Experts of a small language model.
Experts: 8 experts in each of 9 layers, 240 squared ReLU neurons an expert, a sigmoid router, a shared expert of 256 neurons.
Training: a variant of SOAP for the experts, 826M tokens, 6423 steps.
Below are experts of layer 6 (counted from 0) of a mixture-of-experts language model. Rows are named router (the router's row for the expert), up (a neuron's input weights, with its number) and show model dimensions 0-63. Each number is 128 + 32 x the weight over its row's rms, rounded and kept within 0 to 255. Numbers have three digits each.
Before each expert's rows: "gets" lists some tokens that make up at least twice as much of what it gets as of all text; "comes after" lists some tokens at least twice as common just before its tokens as in all text. This comes from a sample of Wikipedia text that the model never trained on. Tokens count by the router's weight.

# expert 6
gets: " ", "1", "2", " m", " c", " In"
comes after: " ", " the", " in", "|", " a", " In"
router:103110143098109117113104161127161135089093123140104111105074157121174143153077131110051118151120095134123117163158163115151175136180139111141127128183194130097150127189155162115125126128126122
up14:151116115080121095106096154156098181119079137072147145174078073112142121123156105110119137175103093154159071109154193146104079088184103148172143092157178121115099076174126070077172120155112124
up15:157107157107107132106054099139136134177077163113110139134105144119151183113100088140111098095152144135096112127117142148106147207159101155146156156132164109053098127175137112147086135165158087
up16:098062144052107135169095140134189152127122141155132107111131125145179151151158167142142103094082180151121103073142117134084146152091134108196216129162193130121113115194154088172087096103129113
up17:096021143111109089137166116142155152116125121171147101101104114149186119119116037105130194084123107182146148149092116107136185121118104142104106093137118108125117171131173133086110119119157131
up18:116121115121101094119161110177192159177090178123092105102103116172176175141070084120199125103103156126141076144105120096160123150150142132096128076095124091131079112134162158083154144108095121
up19:100145159173165168111123173155156143165146123158140129144154083160126154145198090195061126149091092102139174104134147147122127066131121133114141108112160111096153127091134198064120149150176072
up20:131167134089134121136073150185172171149116087150131140129108085108184076124079141100150167130101122077133132158119116093141139083113144162111166135151146142099202126174145153080159122125089082
up21:094121158143109150136100100152141176119136185118114168161139134153194178173116109108093135156091149163191089186143079105145151126092152107147112133166144072186145161111168126130136118137148161
up22:139088160087110138099133141151155108104120161109194121110115207134129110134088125153110142081096138192144066137159094105078183137122077100126196127145146105107074134097127164142129137162172113
up23:141107134142143130139095103091091107139125135190106108149157093109182120132090135106104151136119155135156166135102110195155165146097147134161117162229157154106144135169137165107166089184103123
up24:131119121128108143142139117134102150125107142134103094109094137066119082149113100103167138123102102108139096174105154090103165132136073165127140081189164085140046121111219134127138146142131153
up25:085132114135105121201128135078134162159134119144147159145082230098194169145120112109088096098120114129166113148128103088151129131164138210116099169146137169139142136121108068140150133150109142
up26:159165124123098108142137103146166161210099125121093079081125149136130112119113113113136095081127119152182107119092147065148118137184122117154121033145142123150085126132161096161099071127116130
up27:082141094141202109168089135109108147131148176085096126158106145092147095140144144128128067084129103103102118129143152135137195131167077138150143131041144118108109128156081131136100152144108120
up28:208080092100087156122113128069208071134123154116103092117134127151101123105080113079111130146086152154179131171114104143098168075136155108142154086061103172102148123142117102085119144133101131
up29:086143080159106127100142119088159156137079079069101119123109119119143104148137062097169131134111108140089098114158156111131151068123154137164123121176115072055092130180172138125113148157147105
up30:075130141145173131133155130092123128140138120160180136082147088131139113104166138142107121084143115115135149121146043160120153058185073091134049142181187158079114122129054141116162145171122129
up31:127161161100109144181179156111117121167154155135136175086093145162166158156155130138096068143122158120193151108176138151103171101169089145143109118131144117147107121170146123129111157143122169
up32:108084171171142130114091133092160172135154143088167088158174092043131125149100121089125144133173164125202090184126122069150171157142072100097168092110164140130089114139112168074101125139127074
up33:153130173123149124102119136125108151113072113078156159136098116089126091108121150047097095097104111156175163148183183132122161113095142166107139139161098035112142099178088134136130226195085133
up34:119156151144086121142178143163145128152102076143086101124141177069157084167149110095085079161110148141157124113164144135160118094118167151103153103202119123148152125156157157095149144193123145
up35:145154095175123159178153132130158127138119147146069085101150129146121151169159110139060094082110105096130167120106121127133164117181144135142140138080140130151159111129144166108091109154159201
up36:117117106183174118101163087147157134127009162120120135105084136089129128118112137153089069142117123130175099104127147093092127098116108151155092125159126087078104120124187146118149118089148130
up37:124086076102168160129144104142172142089144105102102165095120158133159089139132133151104137063166117163139132129096126115169107138162092064135143116155146146104153122107112213089138087154119137
up38:127170113132154163105115147120130144159103123071094126151137089120102218100159116146148121184103218157135116134131159147119081144160081143130122105148142123157126134142070068093136091175126132
up39:092189114114127140147187166147173110107106170149083157090134076119123170163104148115049140155115154115127117116110154107191149080124151090079138135138128170041142109119124180083125047111177119
up40:192095093102143133135157112124143136078122165117115152149154128139098196138195161130116141149126103113137156115109119124107143182183063148196176078080165122176118135170107130084098134088105188
up41:084141151127146112153124094016186145126099150114206105143106204134130111153156094085129133149151150140175131150185062163111114122148160111107123117103174142152150104122150152134134097100122154
up42:104171175154124142127113112128131126211112092132158176136121133105140120140154114187099163126124123125138117086068123137158151112147071091135117100212154102124123183167095098073111127151136151
up43:088095153159083121117089070165160144148120120136083121115123118103154108081121124126146109165089168136141111149161127143191106160121129151155138094143111100136119088128083128133088151178120134
up44:100144085121145071144100127152124099155128125163094132116137160155149117098130135132176066141158047163134115120119159152096112163146137130116108101141145103104150124099088180052144149150138134
up45:100153091146149100117189129132209120128043153144104166092140131149159173124093151129210079143067116123110077137155090105163147173144113100118147111142211122144124177094152139075126144166084140
up46:154139114188151168182071160143137157153142141116101147076122130137124135165096118138118125185113118169182144188153133116090081107049088128119126153195106179102078087157078133092117085096144135
up47:128186152115117110137114139160149146155087121095150149102150144127092199123150071106122083113154092112085147172122126127129138166158092117144080149086152093098101133171193199135119129155174151
up48:101135139118175153157128181153195176093055160076075108123146145092082170092133126111104116095143081112114132129134144181155100143158113087166131109141159113119069100124134137121101084175180151
up49:098106177092089149130158136101125125131137128120125154182136108060158145140087101156134200145063194146110140136116150126162100063156143066140117099099164121038093080084158094159116184172117123
up50:136139118101129099180144094154131085077059144133106122138143166080172166104067104121139122110096130152072139136143079124123131124136103164114168147102180120063214118150144099101143106179158129
up51:110111138139112159210074122210123102175086095114111153129092093144154098086149130130138094103104182136123150151155122194170140147150069134188079108118165096123161040136158162140139113112120173
up52:189173138144103138111124089097141142139129129108127124084087151150096177111184077142102107180132076167108098129159170132144166115087158090169089093110077111110142093195112120077132103101115123
up53:072076117114158121160127147066196135099115110141152127096179141047096115134087102115128136105157128183132100124142152199080181117198187109114105087142132171132140123118126143145114087128148109
up54:132143121153125156098162141067127136134158058125116118057064119120053204088177174063131107159096111106154140193147146126158126104110199098150135129112117155137107159101141118121156123165045132
up55:175096129094139129125185173158112156116061191112132180117113145140138085170102149111166118117086142170125113125159129136173114145191143170161135126162133047163156167184167119152098114139117189
up56:120146095100208146118172143151138167139127097103093129127129101098169132157111099103145161074164120121101123142145106146187087117137105111142094126119123154095081133118146152104094119149056162
up57:070166156170057108135107117155193090159062104131098136140126179103167108063116143153094156119145121152122152084144120127184131160154109056096150138192164135129169093129124167138139126096176138
up58:131092186145147108148103161153120130133139143095135178078095139098100146128137111147099127137085147133164051124156122161143155078122117104131106081151112157069134118144173176102097149147136085
up59:128126153113149113098182124110082145135119128074142101128110118104165150123109082133102137115122137151114123179159126086099173186095117144147111142138048105170105157117129130168093218153105133
up60:117111149186143202126139123154170191110123204155127172128090106119131118166102157139134057145193121150157123167197144105145095056154137154163149109120137095114090059140099100173145121171122112
up61:119100164133128103154063160174102202130136083060126144108189134141120108116137163110106096132144140141172143158140112103147101124130126151086112066135108111131101152104153143120075133072100178
up62:128171157056148134113111071141112141173131141160140100198145154109143070071118159100118112140158049134127103162100181114110122146112105138083120133121095069109073121127165145136139068123088115

# expert 1
gets: "0", "9", "1", "8", "5", "3"
comes after: "1", " ", "2", "9", "0", "3"
router:102136130116152134180171123104137118151133064032158099171058149143161152093087117171123134102099143124086113095095120143103123115129089129162178137164131173153132127149123083140084102184143145
up14:145153113129131082147131104111150144202130095092116126061109167172062165080166066140134117200138123159106107138094095153147135118124172075099162105131119168106111122125150011147134109159110123
up15:104172118092169146125093140126101120119052080116113066102105140104160133090118139066118105182143134103165117131139192105156073094093133143113120140103123111148125130108117145111141059083119105
up16:137086162130106098168158114086164115134124139130107116105124188159126129124177148187125120186171156176201099110115105158144065085125117140114163148144098171090100146115147141106151119153190092
up17:093165112157123163099149135184065168116125114103117118119128138117153085125143139103147176109104080109163107125209141157085154054173161043114098135149135135110184097193147203148146134149152104
up18:128112196076086130145133084159119138105143141020122110141091156141179135097064135143164149092126120152078144150133119140160143104211122163138105168152126146083140127148185106157103126129148125
up19:131112126147094116143144143126140086133077098152113088117141167152115102131140142168127190101053099145161102150121132134128087044156078113116183135192164121158140078115142170111148134085154164
up20:114164141107112128139119156226189107117119143081137136146121120090097130094117095188166090160080102094066117136116098121126181111214170134115131138167114158128093167152134136098083142130142101
up21:135134132102197120180126102125078116051155125140143132138107133136111071135109139113105045144111133034139138137105133070071122140115097184109105153158116166109139094167124180146056113084167105
up22:115183152154125159130142075147165166174110199096171127118115170112164098098079119156155124102099162106171097169137153147116166159121134147119199144147119133118092133109139160126109096119085126
up23:162084097096156099141039146095121124099118167160178138110158149150136157137139105136154153096155126119130145145062063137143135071154123161122155150109154125113081024140168134098139140147195124
up24:150117173169176125199127118136128145066146137068121130175162158123129159136154146085189179111089031145108105139110137125130202128106070078144088168145139148157156146150148100096126071216092173
up25:105102145125176131159115135148126130133150122138185208146086144146158103095132084139113107177075133147079136124132096105156138145142144144167098193161052118171126142123074172080093176136093130
up26:114147069145165144126113126115096150124118161153135133123196098059100118107085122170107092069126156073085122099101135137134119166157127151168165158120139110124111130133064136147167075113086089
up27:109171126172116074141128156112143143118132120110101166153149126170162154125100158110125138079126115165097088189184042215137169149152107153142116146125142132146171074107180121149099117140125086
up28:183145142168066124136104101160146167157144072105088168096128175102115133135147119049151117129075114151150091155131096161141094145136107106155180093150111142102087156137121116081098088202115105
up29:123157158174132142107182079179129144138105105092113132093120146145112142099131174200104104167047120164111088117074099153089145112165027134143171203140173115116117110122131251145135171152145099
up30:130119137087143200091144112123115136135148114071152119164099102140202117121101173104131108123135145110117145106139112102079150170188109201087111148155130178090127167136138174048140095123130070
up31:117154081086073103098123139172124163153125145121132139185154153168115104154137111149095113117090115170069172089072124161105135062175133069084163140066149107192130080113149054123089095093124097
up32:175182097112179116136106091121162086070148078107202067131136118102146121145129169127200110138074096128147177118127060155120151197170117165103128107135135138122071145135142147116172092130159114
up33:101149106080162127173134110178182111148111162105100120138097140085142148087141122159150155179088102145177090138117151161130121089200092129149139162098140179136048108117113132140121064068139141
up34:184126148126124182129080113104072164142131109078114144117103195092108127119132136152124182117120127099155128141138131124133100175136110181153138146119160140116073140173162145129148129152120173
up35:080103068084174119089131092173161176120109088066096132150130131049090080094137137094156086093125115174116131107165099123166095199130137092160062120148133164174074090114151130142095151148144172
up36:155112117125154138170157158149090180116120153087151101124094108077201054159082121207131135167045118132082194085085097179117176107139109124146166071142134103127154123118056148125164174147126147
up37:156091131169104113134069138120119122088111170123073154165146146051068142131060095117133119053081057153147086169123083128117111117089132108107126219127135121130141150115096087078139143166151096
up38:161051086109142121146092116136154182174095146143173130104141115128134172104105136137110181095077150106155145139107162153194167078174065151139103110125126099193182128119125135116081104146080166
up39:161115162140181108156145100118127077126134120168112077170128131103139141094135221181089082124081044120169149145111130126084139134142071116105098174162113111112126139177154111143133128092136102
up40:129189116133138115173207188121061145126074101142079105185156129095116132114148122149080119113095112077142140125125113124194131114159124070125209182145186134097137093162111104121139161103061087
up41:078162164129099156152063143156125132134128150127157176191138100133160109140140055115172114140182140093085145111154158088156158101079104142127056109142111147164110074139194135093104196149115132
up42:148132156122174174114101140123148107154168180158189137091128129162106139146098100150173134147154137134132139134104102185182091105180175122174115194123138125131059128127119088132149100156090119
up43:107161198146153113125169143111153112135163073061134053162093140102139114162120115079132118119085129121135121134128137140112169126177068073101130121081122111127076088161180144101095127104119109
up44:099129138136122100147206082108120192144106134158127164151095068162104157128095103183152101140127082109145125199135161124106131126070108119136110187192107130141142125139161109159130098168146137
up45:163120086104166119211165173186161122151160120111117161093084082183182134127118135150118060129128137104145101092133099169074187143154136186131129161123165112078099146088112079047151094152153109
up46:120165137122130129074110079131172117088130108125100113155089080129198123138100071148167125135114088137149166088115159127119157097209111101138097072076114187187183158093192145131114098078157139
up47:134133160092163154101030119128144099173084108149124092080103163081149118113120158179121130099144154139101129114053144156133129157144127141076143117131072166165085097132185161085221128127137132
up48:125132119133136095141092141105103152169114077096134090148117104100111097170155102137151100098160119169106164144138113123104177091148125147107080164077084128145148143137115162091116089148116115
up49:133137158114127163148100125146160116162121093073116116093083150123183098141130148103167117054165175112091201109066140134088088167130131107147127069178152128115150146133145113095099118031157123
up50:120104148157091120194144146148194178122078077142114103105107177106159202154068063171111144156138131105184170124149125113115089104177090114139157152160209157137129113149188115154123110158160118
up51:135109137049168117156129179138128155173103055137178135106168153161099139126116146169164098174144136106142103101132138188156096120101105108188062152146149124104173174110109104140106120136123167
up52:107145173121206101157127115152141135176168160080164134143091149176144131149152137161174184140152158135159172142146120157108147112147178067153191166178140218092152127119143131172122169159147160
up53:127156136128165153081159096183166131116125177088072155117100108112174125129137181191132079123130161107118123129093127170131042127078063105175105149082115137115169106136076112152081092200139172
up54:138097072080124145130090136124186147172144131152084179081154103130200131142115131131118177120142116071153134110085102126127190040120099108136174127066099099181117085157124133121123150107040104
up55:131114162068098085196130144082115095128123114111117113125050110136183124132191122122159137101143122103075124085103110136125121110139162156143035120175124130108164154154103092092089111163109148
up56:120202130073151179146136115126170112143138146181095184136126137159172105154140158090112150162154073118108129126123140161132129039223125133118134051143143154186131129158119148080106132123113144
up57:198133141173092103172112085145146116075091094187128134111177173080081090113148095099154120139153142130178141092133096103135129101069077136143093118127119165143111106166124160153112106189093105
up58:147143150093079159108099119114132123194114096114090123098142182098084136096149091119135093149143136167115158085194126140108173104127128064115148187114217085193165144161167061117143118113099121
up59:104068102100180170138134161129119080070111105102143159111109171143120138106134145162145062134140085081129051115171103102129139133119140113159156166121165169157163147146144148087079115120024054
up60:113153178182063153111171140109062174162161137068128065153145114130131171111187139141074173143126072110113130155137149158180111167122095159139152102071099125154177106134152130106130124143076145
up61:077104137100163134105109154105160205105162183086143135121119145145093097144145129093171090101137181084166140130157089118110171172155084096194024169077149174166113132098119118191136046159124104
up62:110141100153133145107167169129122122098137144159157131061121145117129104091119061151108150130078078112102121081120112126154147082148144131099084093116184147139109114151139131106054183158154133

# expert 2
gets: " |", "|", "-", ":", ",", ";"
comes after: " |\n", "\n", ")", ")\n", "\n\n", ".\n\n"
router:182073140116076156160112142113173164073157109137179147128126135116157131162096116151154107122106129158155155087105084108159085150122119099141141151116155177133099089096205091068180113140093109
up47:136144156186074125129153123111141184108124143099204099109128140185135142174139099153144134142080142190125131123089120113117113088117138151170127117172124143126118138142124141126146119148114126
up48:055072180135136119167138181142115156087101110132136100093139144177113119132114136137105157125092151208195121141113148111148143117176100139158078131148086136107151118098114168087065143115136108
up49:175108108098089097113158117134041148121151126141118132163152138192164089162161078091177134117110064194122084117107153172092109117113158220142084094138177123115140121120135133125165156149125118
up50:083137093092086114159156118113119107091143131085135195148113152124096125067121150102097155156161121152140135110174136069141081129109054146157093177108180070084148129142120145144173151144073122
up51:180093126130133157090108186162169132075150172128142121126137212159109145096102121108140121120076120100149142149147119106131122120145129102187149096145110091092123126060154113178151183127128071
up52:124119116118125153122087093120108164157155167141116107098076202157138083082169163065118092137073175125162091158101134206156155093127144151145175148105111160090087139154144101156164078074144068
up53:137114147063116108180148141181211153079176071103094116124111151106148115181069106124178087111121133156108124092104153133119142150146153148150135085140179115133121058147156142101066113105135097
up54:081136165080112087160107159120152121175138129099219123138131191117203119137106152144114104119128147155173151174166086143158125154141078125068119152150169134119139152160224173148153075193127120
up55:081149141129141130142117123109103098090171135077153201139125143097117089138082106126119159098091115094162099130147095093152134159091128119131165115097173124108142101161149132154111119162181079
up56:148110124126132160104142200112155159134115149149148124158118110099103086113099088094185110157149009111168155135130128152109166076082122138156110124154177159098113081138133080086172156141113082
up57:154143203104206140126101160151134163087083086158100142104094154143139110172165091153144187088140096126207140108123133113150131140151138089134122087096193139109116185085143136066110100135149108
up58:093154125078110173165126154132138194127130110149154150148112167099121138162126149116111076138081203152140138143117102107114124153136139120179142135132163108166138071098124111116091082205083057
up59:065089066143149143127104131081118158149134137099167094122091172117164133136133106152161105111097164083149155090121145126154205126178114126204045096081105137103170122109134122112122105138066128
up60:161103210077119086087119072166118122074126113139140090168151126109105151136164113163144100183189131128110153094080132086111178121117123156138152124133145108055106081167154182133133175139103081
up61:178128133150134127118132179088131070163112081108132110143133156142111081120156121106119168128048097204115069167115080095175097123209132111068154159109140136176092079166112161131106136166119103
up62:156116153111201152111117150144132113078162159168087133124082144109178094117133178087102127158133131099170102120169095136116102090097120166137100121044099099120140117086125133136146182202160045
up63:127183152135113163174117170113189151110105080112155189109094134123153160166125114125105165087157102084044165088104080161087118075133112111162103166157145127116136153130123162116208092122130138
up64:140188105101080134158094193165111165101091080103068171119098090146109157196121104106184096098185122110130157108107113138138172184143132128086109150114150133055143081133161155119161205125151103
up65:085165192147100113087106093137193133142114113119140114158174143147098139080143185165115117135123145169105116117139051115131172154140140068132041130110179104095164090139160103132119156076081107
up66:147083104157112173085071110149116159128132175105171139134121113166131157161064148115149147072094102125103150104092132063162100144118141174154160117168160167114110151120099164139064074099096107
up67:111097128131103143152149079161199107114151096058151122091173156110143165142160194129104102105112124080129167142122100180111115147148156129113163069146121077152132102087143094075089148095172057
up68:147111148117144081111129146058075174148136095087141236097091111126122141125163160148153147131116158135144154118108091098123108151113148162163127175075164148135112157147098107106124185098147092
up69:090134141133090080142179183148162142173188118093169132136149154194162132104150160076083126112112136129181171122034119147183083155102144123178127136143111136145141120124140097149166095152134122
up70:130075117091145089119186136108211121156102115153069111188100088122186121151121103159143149121104102142189146147158201116132149072127155126132138137112100133075043071104154130163111166133104068
up71:106081161211137118154082156137135125109178134088120055060117110143105141185171113152146114122134107035143108166160108150168138126104112154072093175135160114133116057119141113130146110157091152
up72:106122127132070119200138148108140147116145101130132052073122114134157132122114106137122102105117064183091139117083083148126170142152168110127080107128151167125112115084067129098136102137071135
up73:144102106137146114170110065110146157103148184151163134131119082089111187120087101116159101084076125116142110149190137118116177143193060099119167135148075119151121136098125089105132152157152122
up74:157122110143076143122105079168179123108095120147161107104145111114099076142192110140119148110199084103141173139119163148154111116155078084125147094133132169147094109094150118096091103131161127
up75:158122107076080141109130102114165111159150088093147129207144081119130192089099135169103146186052186137162134141123114159158097095170065134097127139134133174145109164114133117106098079139144113
up76:147142152191098114115119125142120182130113139116114129073075157065087111135150146058173104106180115097062117098109146103208077135183073113100106132132141180061135157114194153075150144100079070
up77:111157090137112103140216119151104107111130162114150115093086108099201127140127150119145038167127092134187200095118112172115088115168108121133147176167096146115112115091131153163195157103146123
up78:113103089110078129139134073115162191129148118093147150149137140150155110179128133116088124120068118174121090111097124068123151148118098129141126081111145132086058086154055148048173157121111122
up79:089103162093161103135105164148238113143193144119146127145094094125090081130083111082220134136127110129103127159119126187170113093138139113093146125144144094103121088134150195155160156109173106
up80:157089142155178137167109118097111156100178120082145128078138105161097159186141140135134147143105102164118130100155093148147099122137100114121163143122114089147106125112135122111126166099115113
up81:095074124122120154112065132035152149156141117148140203084126110139112164097160118163155077130137116123131121059105133117139113150108118163160165124132163177167119076101128098118140061129146099
up82:172091113132218153160142146107170139113125090174118116130196159146181130132119166161157119109166148174199149160105109144187114120154129129135122160130206163164116116190143079128110078089120109
up83:151121206162093092127132058091105091082137061064110176086134190125135181130096098139139090131137119102100118064146109125151142081096169076179116108131154166126157144131154186163122151121092185
up84:139088083154087068107122108099166103111119155116093126145127146165137131082135141167122155249108137110113104070073134091124132127152154113175139099154169119093167169128078129103146073132092071
up85:103082124141096165151096164179112217098127161071082135085175208182187109176150080209095119143138132178107139120109060123128147154153099181131125144111162173107132162198141138094103141182126073
up86:162050089134163113145122160055065151165110152138129109130138087141117167096146163107153097063145108137161128130086187126117114168141130109108169093175100121149142106089212097160131110127063098
up87:129112164078120104132032118066142178136168121122148136136092119101123166145093149141093163111091114127136114110138178076149134162090059131164133120161085182080129093161182160152163154108125084
up88:102150130186152096105187110081108115189147102140124122143125176169127119163139167128132106127092158150147130103124138124119140124125171143135122183123088160107122206145091156110131105151080120
up89:112095165074150174123156158139160181129122112079146127154084122131146154137093090118079115145128147118177204068171095096152117088116099083179112075120128087138101084166181131094167074080050105
up90:120109102115150085122072089138135166067056160170183174170106062139170096156110159141078097180131156156144128118110156174152139122098087106136113179127146125101138174132139104099147139104092152
up91:108108153125098127130145108078124148122102109203157101080139132167143108103123134165135134133128099108101109119109164185108149103162097109173161157171120104101145139106151089133133097165140153
up92:116157124138091142159094144160116149135124141111128174073105100186100112168126122123158127089108191069114171197082124134108131089130118128169148161143162139109184115155096116178104087059130153
up93:147188156122120127143112100133168121084118133124106104099075141131133152156167069111184148105090148096070116099102157125141102122116106076138141183134104179116101098110126116104181085137110062
up94:026148136123079080144098150125115133124159121133155172087052113162183156151136119144113106112128102154127115138128110145142146122122128150120118151099161121116114067084142156122153138129151056
up95:139169167148136096137113173091139089097129066112132170113105159144111122158121174136135171115141105147132106170144122119044150149134108153081065089081157085108178119130125151101184141138099098

# expert 5
gets: " L", " S", " P", " M", " R", " F"
comes after: " the", " (", " \"", "-", " of", ":"
router:129122185107099112123083095110182134184087096108156132147129125097130172050103097118178098150099158074127155109101161116095162169205075061103104170138120162067093131130096087087099110146099112
up14:120133137070085044166149114112101114115117129140126127150158144145153146125144160153126098063141130113165146154163099091125083178105124144133080180134136180076120156157134147140105135147106093
up15:159103147069080125137130095160132183167063107118124153163092128132169137197117078173124117057116067083125120081097139132074124164151143092103159148149072118135137168069143130126132163165145131
up16:121137095118104101113222077125180165176104141029161136144174126111167174088150092117162109126097128145122111158141109117182121147128133110158135138104141136092139162158129110061141113108122112
up17:149124145059170137156098151099190154200134174159147149101078137139114223109108179140121098151065151154163123078085132099097153126122112134115087131151176142139052187129174124139197091072128118
up18:133093122125192144101110108117179150157090043127104145193140151153092081100119098127166067132145105065121165113099129153175152137117077112072112114123118145087093093142114136157123077125095141
up19:159128126126125092078038085150101129114119196131162123134074130093119148122116089123134095151080074126160166107117098163084113040100091142076142198129102091101136100093113120119151086183135170
up20:094142104128117110172168105138212194152064123166132192121144122109176145106095084140164160148102093093168134085086161160122135150117028094179095198132211112124125108162132142125119097109186122
up21:113066130138136142173143079160191177114136115141121153121155108136129080117113097131144090083089168135175132090167130127174168129110078166101114093161142162126131120170211079084135097208111134
up22:159142138184097156149114101153097132180131159095093128167130129088146163099093062158167119160141151139145160160103117160083115074129136085112074133102129091107103155121066138116123081136102127
up23:073125144115109120130077088143092162191154139144171089111134075089142115104141095147149089156082077119166094160103145150171113112159170155070096145222162181116108099121135075095087089147110134
up24:115124092106144149148175095172201144181114133124113113128081164151113117087084133207144185103124162141112085082122094133076092109100129086159169136094168142138106117105053148131138142146171110
up25:093115130091118093157140159173127142112145137106141144108132184109157153143094089141164094173114084089178162146129134107180149143166152161107116170156120129106100121108214051074143113157143120
up26:193186121174125090125081074147126112167134118143110124120139133114135128141149151134175135126080064095135130149115097101081093107197114089093113162083127161133137117128095197159189189073112104
up27:121071171184137134123161143102162091172104098115148093121106123105100098136135147126148064097148150087095162053102153111177123130089068131171112167154138122034101125158151117099135168090178146
up28:077105145119087125137189094090134137125105137188149062073120143136171119141140123131203088093106084135125128091083094103096174138143095136150145079144163122151074143087126098111071148115088159
up29:119079103108078091164157131098125130176138117142140182149114153164128123105112095133055081185098148118126090127133172060090183150129165112095113165133202140076146105108118122079137131110139126
up30:154170081133105170119136068124114199164079085135168175160157151135076092109140128088142145104007162090166124104109117170110167125120149095154123101099142091203115075090153156125140119136102143
up31:065149142150090106131126105132163145146142085093138154146088206125088124108115079171170151181074142101154093163117160139119108137125151103144125171097146109066166078180126065152116172142088127
up32:133159131124107110140092130127157101110148090068108119145145119054115111091098127128149158162110096123122079078098103152124143201157118102156156107114141136162133141092121138158194133074123170
up33:140116121116084117148069115091125138077107142125134174067127127125122180124074080142116185065093078133143103068050061129087110157130138107184127084191081116130153123057108043107148140151076127
up34:127119187152087130205089141123163131084090140078111112177133114125122111136112147116105188142116097127154204097090161157160202129161117116169111099080225136151104170136061150150155121072080127
up35:125109155069133096189100125085109165153104155108104132104102158142128141123091112147127127101155173166050097115130159148125087154163075069162094186183137109111145115143112102167117118180095084
up36:081178097155100136163160119150152158119148086075154153092176139131118112140092091127169125126102119132165146033102097127110194169144133146171171134110113181142085109122129145141106162171188072
up37:151101162193162144092086075155165136104107165068123104141083130114094143096171141090141194137100154134110095095140131110060109094102190126127134117141162076134087079095164137114156126121115143
up38:141130136091150138183175095107136164134088156243107163186144151067141083173061115157159109105130134062117094117175086133112088140119126184102094158153098207101164143114110082141082164148159122
up39:137102132173104151148162153111148182099107121089196138093118151124131200111137075139149127126111132087170149074070184156109127115188148100154139094103131097167148169152115140092128142147101109
up40:103117110105132111182119076122155152197179065111181143105143109133186150134094162106153122174112067143126146106171124132119181174133116079119070102173160150119154155157098146138115129124137159
up41:135169168154094126172136100155162168109127098129158107138119122121119165093069161128084172155070161118132151089111135099098148162170110143180102145128133086098091107131166102139087135149109107
up42:091136158144069102116103149143131172129100154096128135107172117111139166102116060100083122124112132134123061173177110133124130204185116127130099181139156117148097163099136123083167107100165093
up43:119152122122129125155106122044129100146180078173143118131121155129134166130160155108159126073101107089161138124074087155082170182133065080101053107117154090106127145111098113157127152181122156
up44:090079171163119117105088063127174129129099194050146094127140204121182110068152119108141142140061120173142127152123123164139119178141174136152096110134116149140112188123090127076154071102128083
up45:151141116124084113124137129166161143177115149063134128105155108110137112141121149095169114122116166092223122143089133124153124153116116105159092153131094097086146090109175164108141148144086129
up46:094114065100152142113089150127141129148105102056134118102196113151119167096146105060119046127106108114092155143101135094153153122089060117135174131103110089097129144127085135091112112133101174
up47:115141171155058152154114088105185162125064104092093132073157126105143105128078080085102103146096123146154142158172169126151192107127116141116152152176136146102166151099136141138107133172084084
up48:102142138147171113125111135154237144143130154135166115160127159091132090115051156109166123088093064128148170111132074148176114125144134124109102171073122119077085144108142151139186143048153050
up49:137169157124109102114155128128140097123094161121118191112164117113158187095120155190128187098108108142075121132130108193131141096162127131145072130079103085124066132078159123108155181131133143
up50:185114147153119173167098162159114166057105080080098107084166168178055151146165088120090118141117161123112186148181105118097133164147142156186049137126048112137162115152139117054137107097107137
up51:135114163166163082140172078175101185121133112094168148142096095132192159137063091137100159144141129169050169129113131163100111150153156118123134157096119097166121080090110138089124078144096173
up52:158089134114069110190100086150080208133088063140135073114138104090137127132103101089169144114124140113096093147076140109059098136097185124134212155221159144116056151101129089158095119137130121
up53:148053134141083120127122130176128149150095114112141169105086161126135132097073121060140070142130088159213104104122051151103178118139089168130123099125123169074081129115127070073099122086100174
up54:123103177113127157084169147128087140191138122133089121115171132119147130059141187146165040081123150079092156082044147162054108164149103119155145151147159132089107109130089125130161134110085164
up55:121123118114082099132135089114107165167099124104115196152106095150156140111060063115163113162172069114121143135132125143089117119101105123109101221113148162180092076116120100171150094207090170
up56:139096092163116101132080106137177161163094068140079111102109100117102130122086100158086127145083156112145122112093194172148119108123131060145086129158108113094091153120121146114152125176083139
up57:077134136164127142126092137100168138153148115130121117137175152097087082096101121103139107157117163114179158124123152146127174113123086126059144115124111088039144134110079130174137095175108127
up58:141102118118097125152085077143147158110062126172078122193140088152140137169118085119118121085097145123139112098087200105116127123122159111126098130106179082092094154104144152121108167169111143
up59:117129140143104105120125067163091074118102116134140094125136143084139110092103108163108126181123115142126129159099122114087147137148129108118096184173080143038084147162137125113122112136147139
up60:066180050163114117146096111099178130115122143094132108124129117153128149125101142119160102103104073116142105073105173156106177144218117119102140179153106088151139184117163112107192102142185102
up61:153163153070086157156088105180184129238117143143100149143057094146146168122163114149142141093123111160144108166101122123112109082163159112157114133155134119173137155148173165066106093138137119
up62:099131067098110153086107106071169149145114140141141147161083159150127188103122130138128113178084104117142122124160134166137162133138026135191107171114143103106150109130154098133101165153161172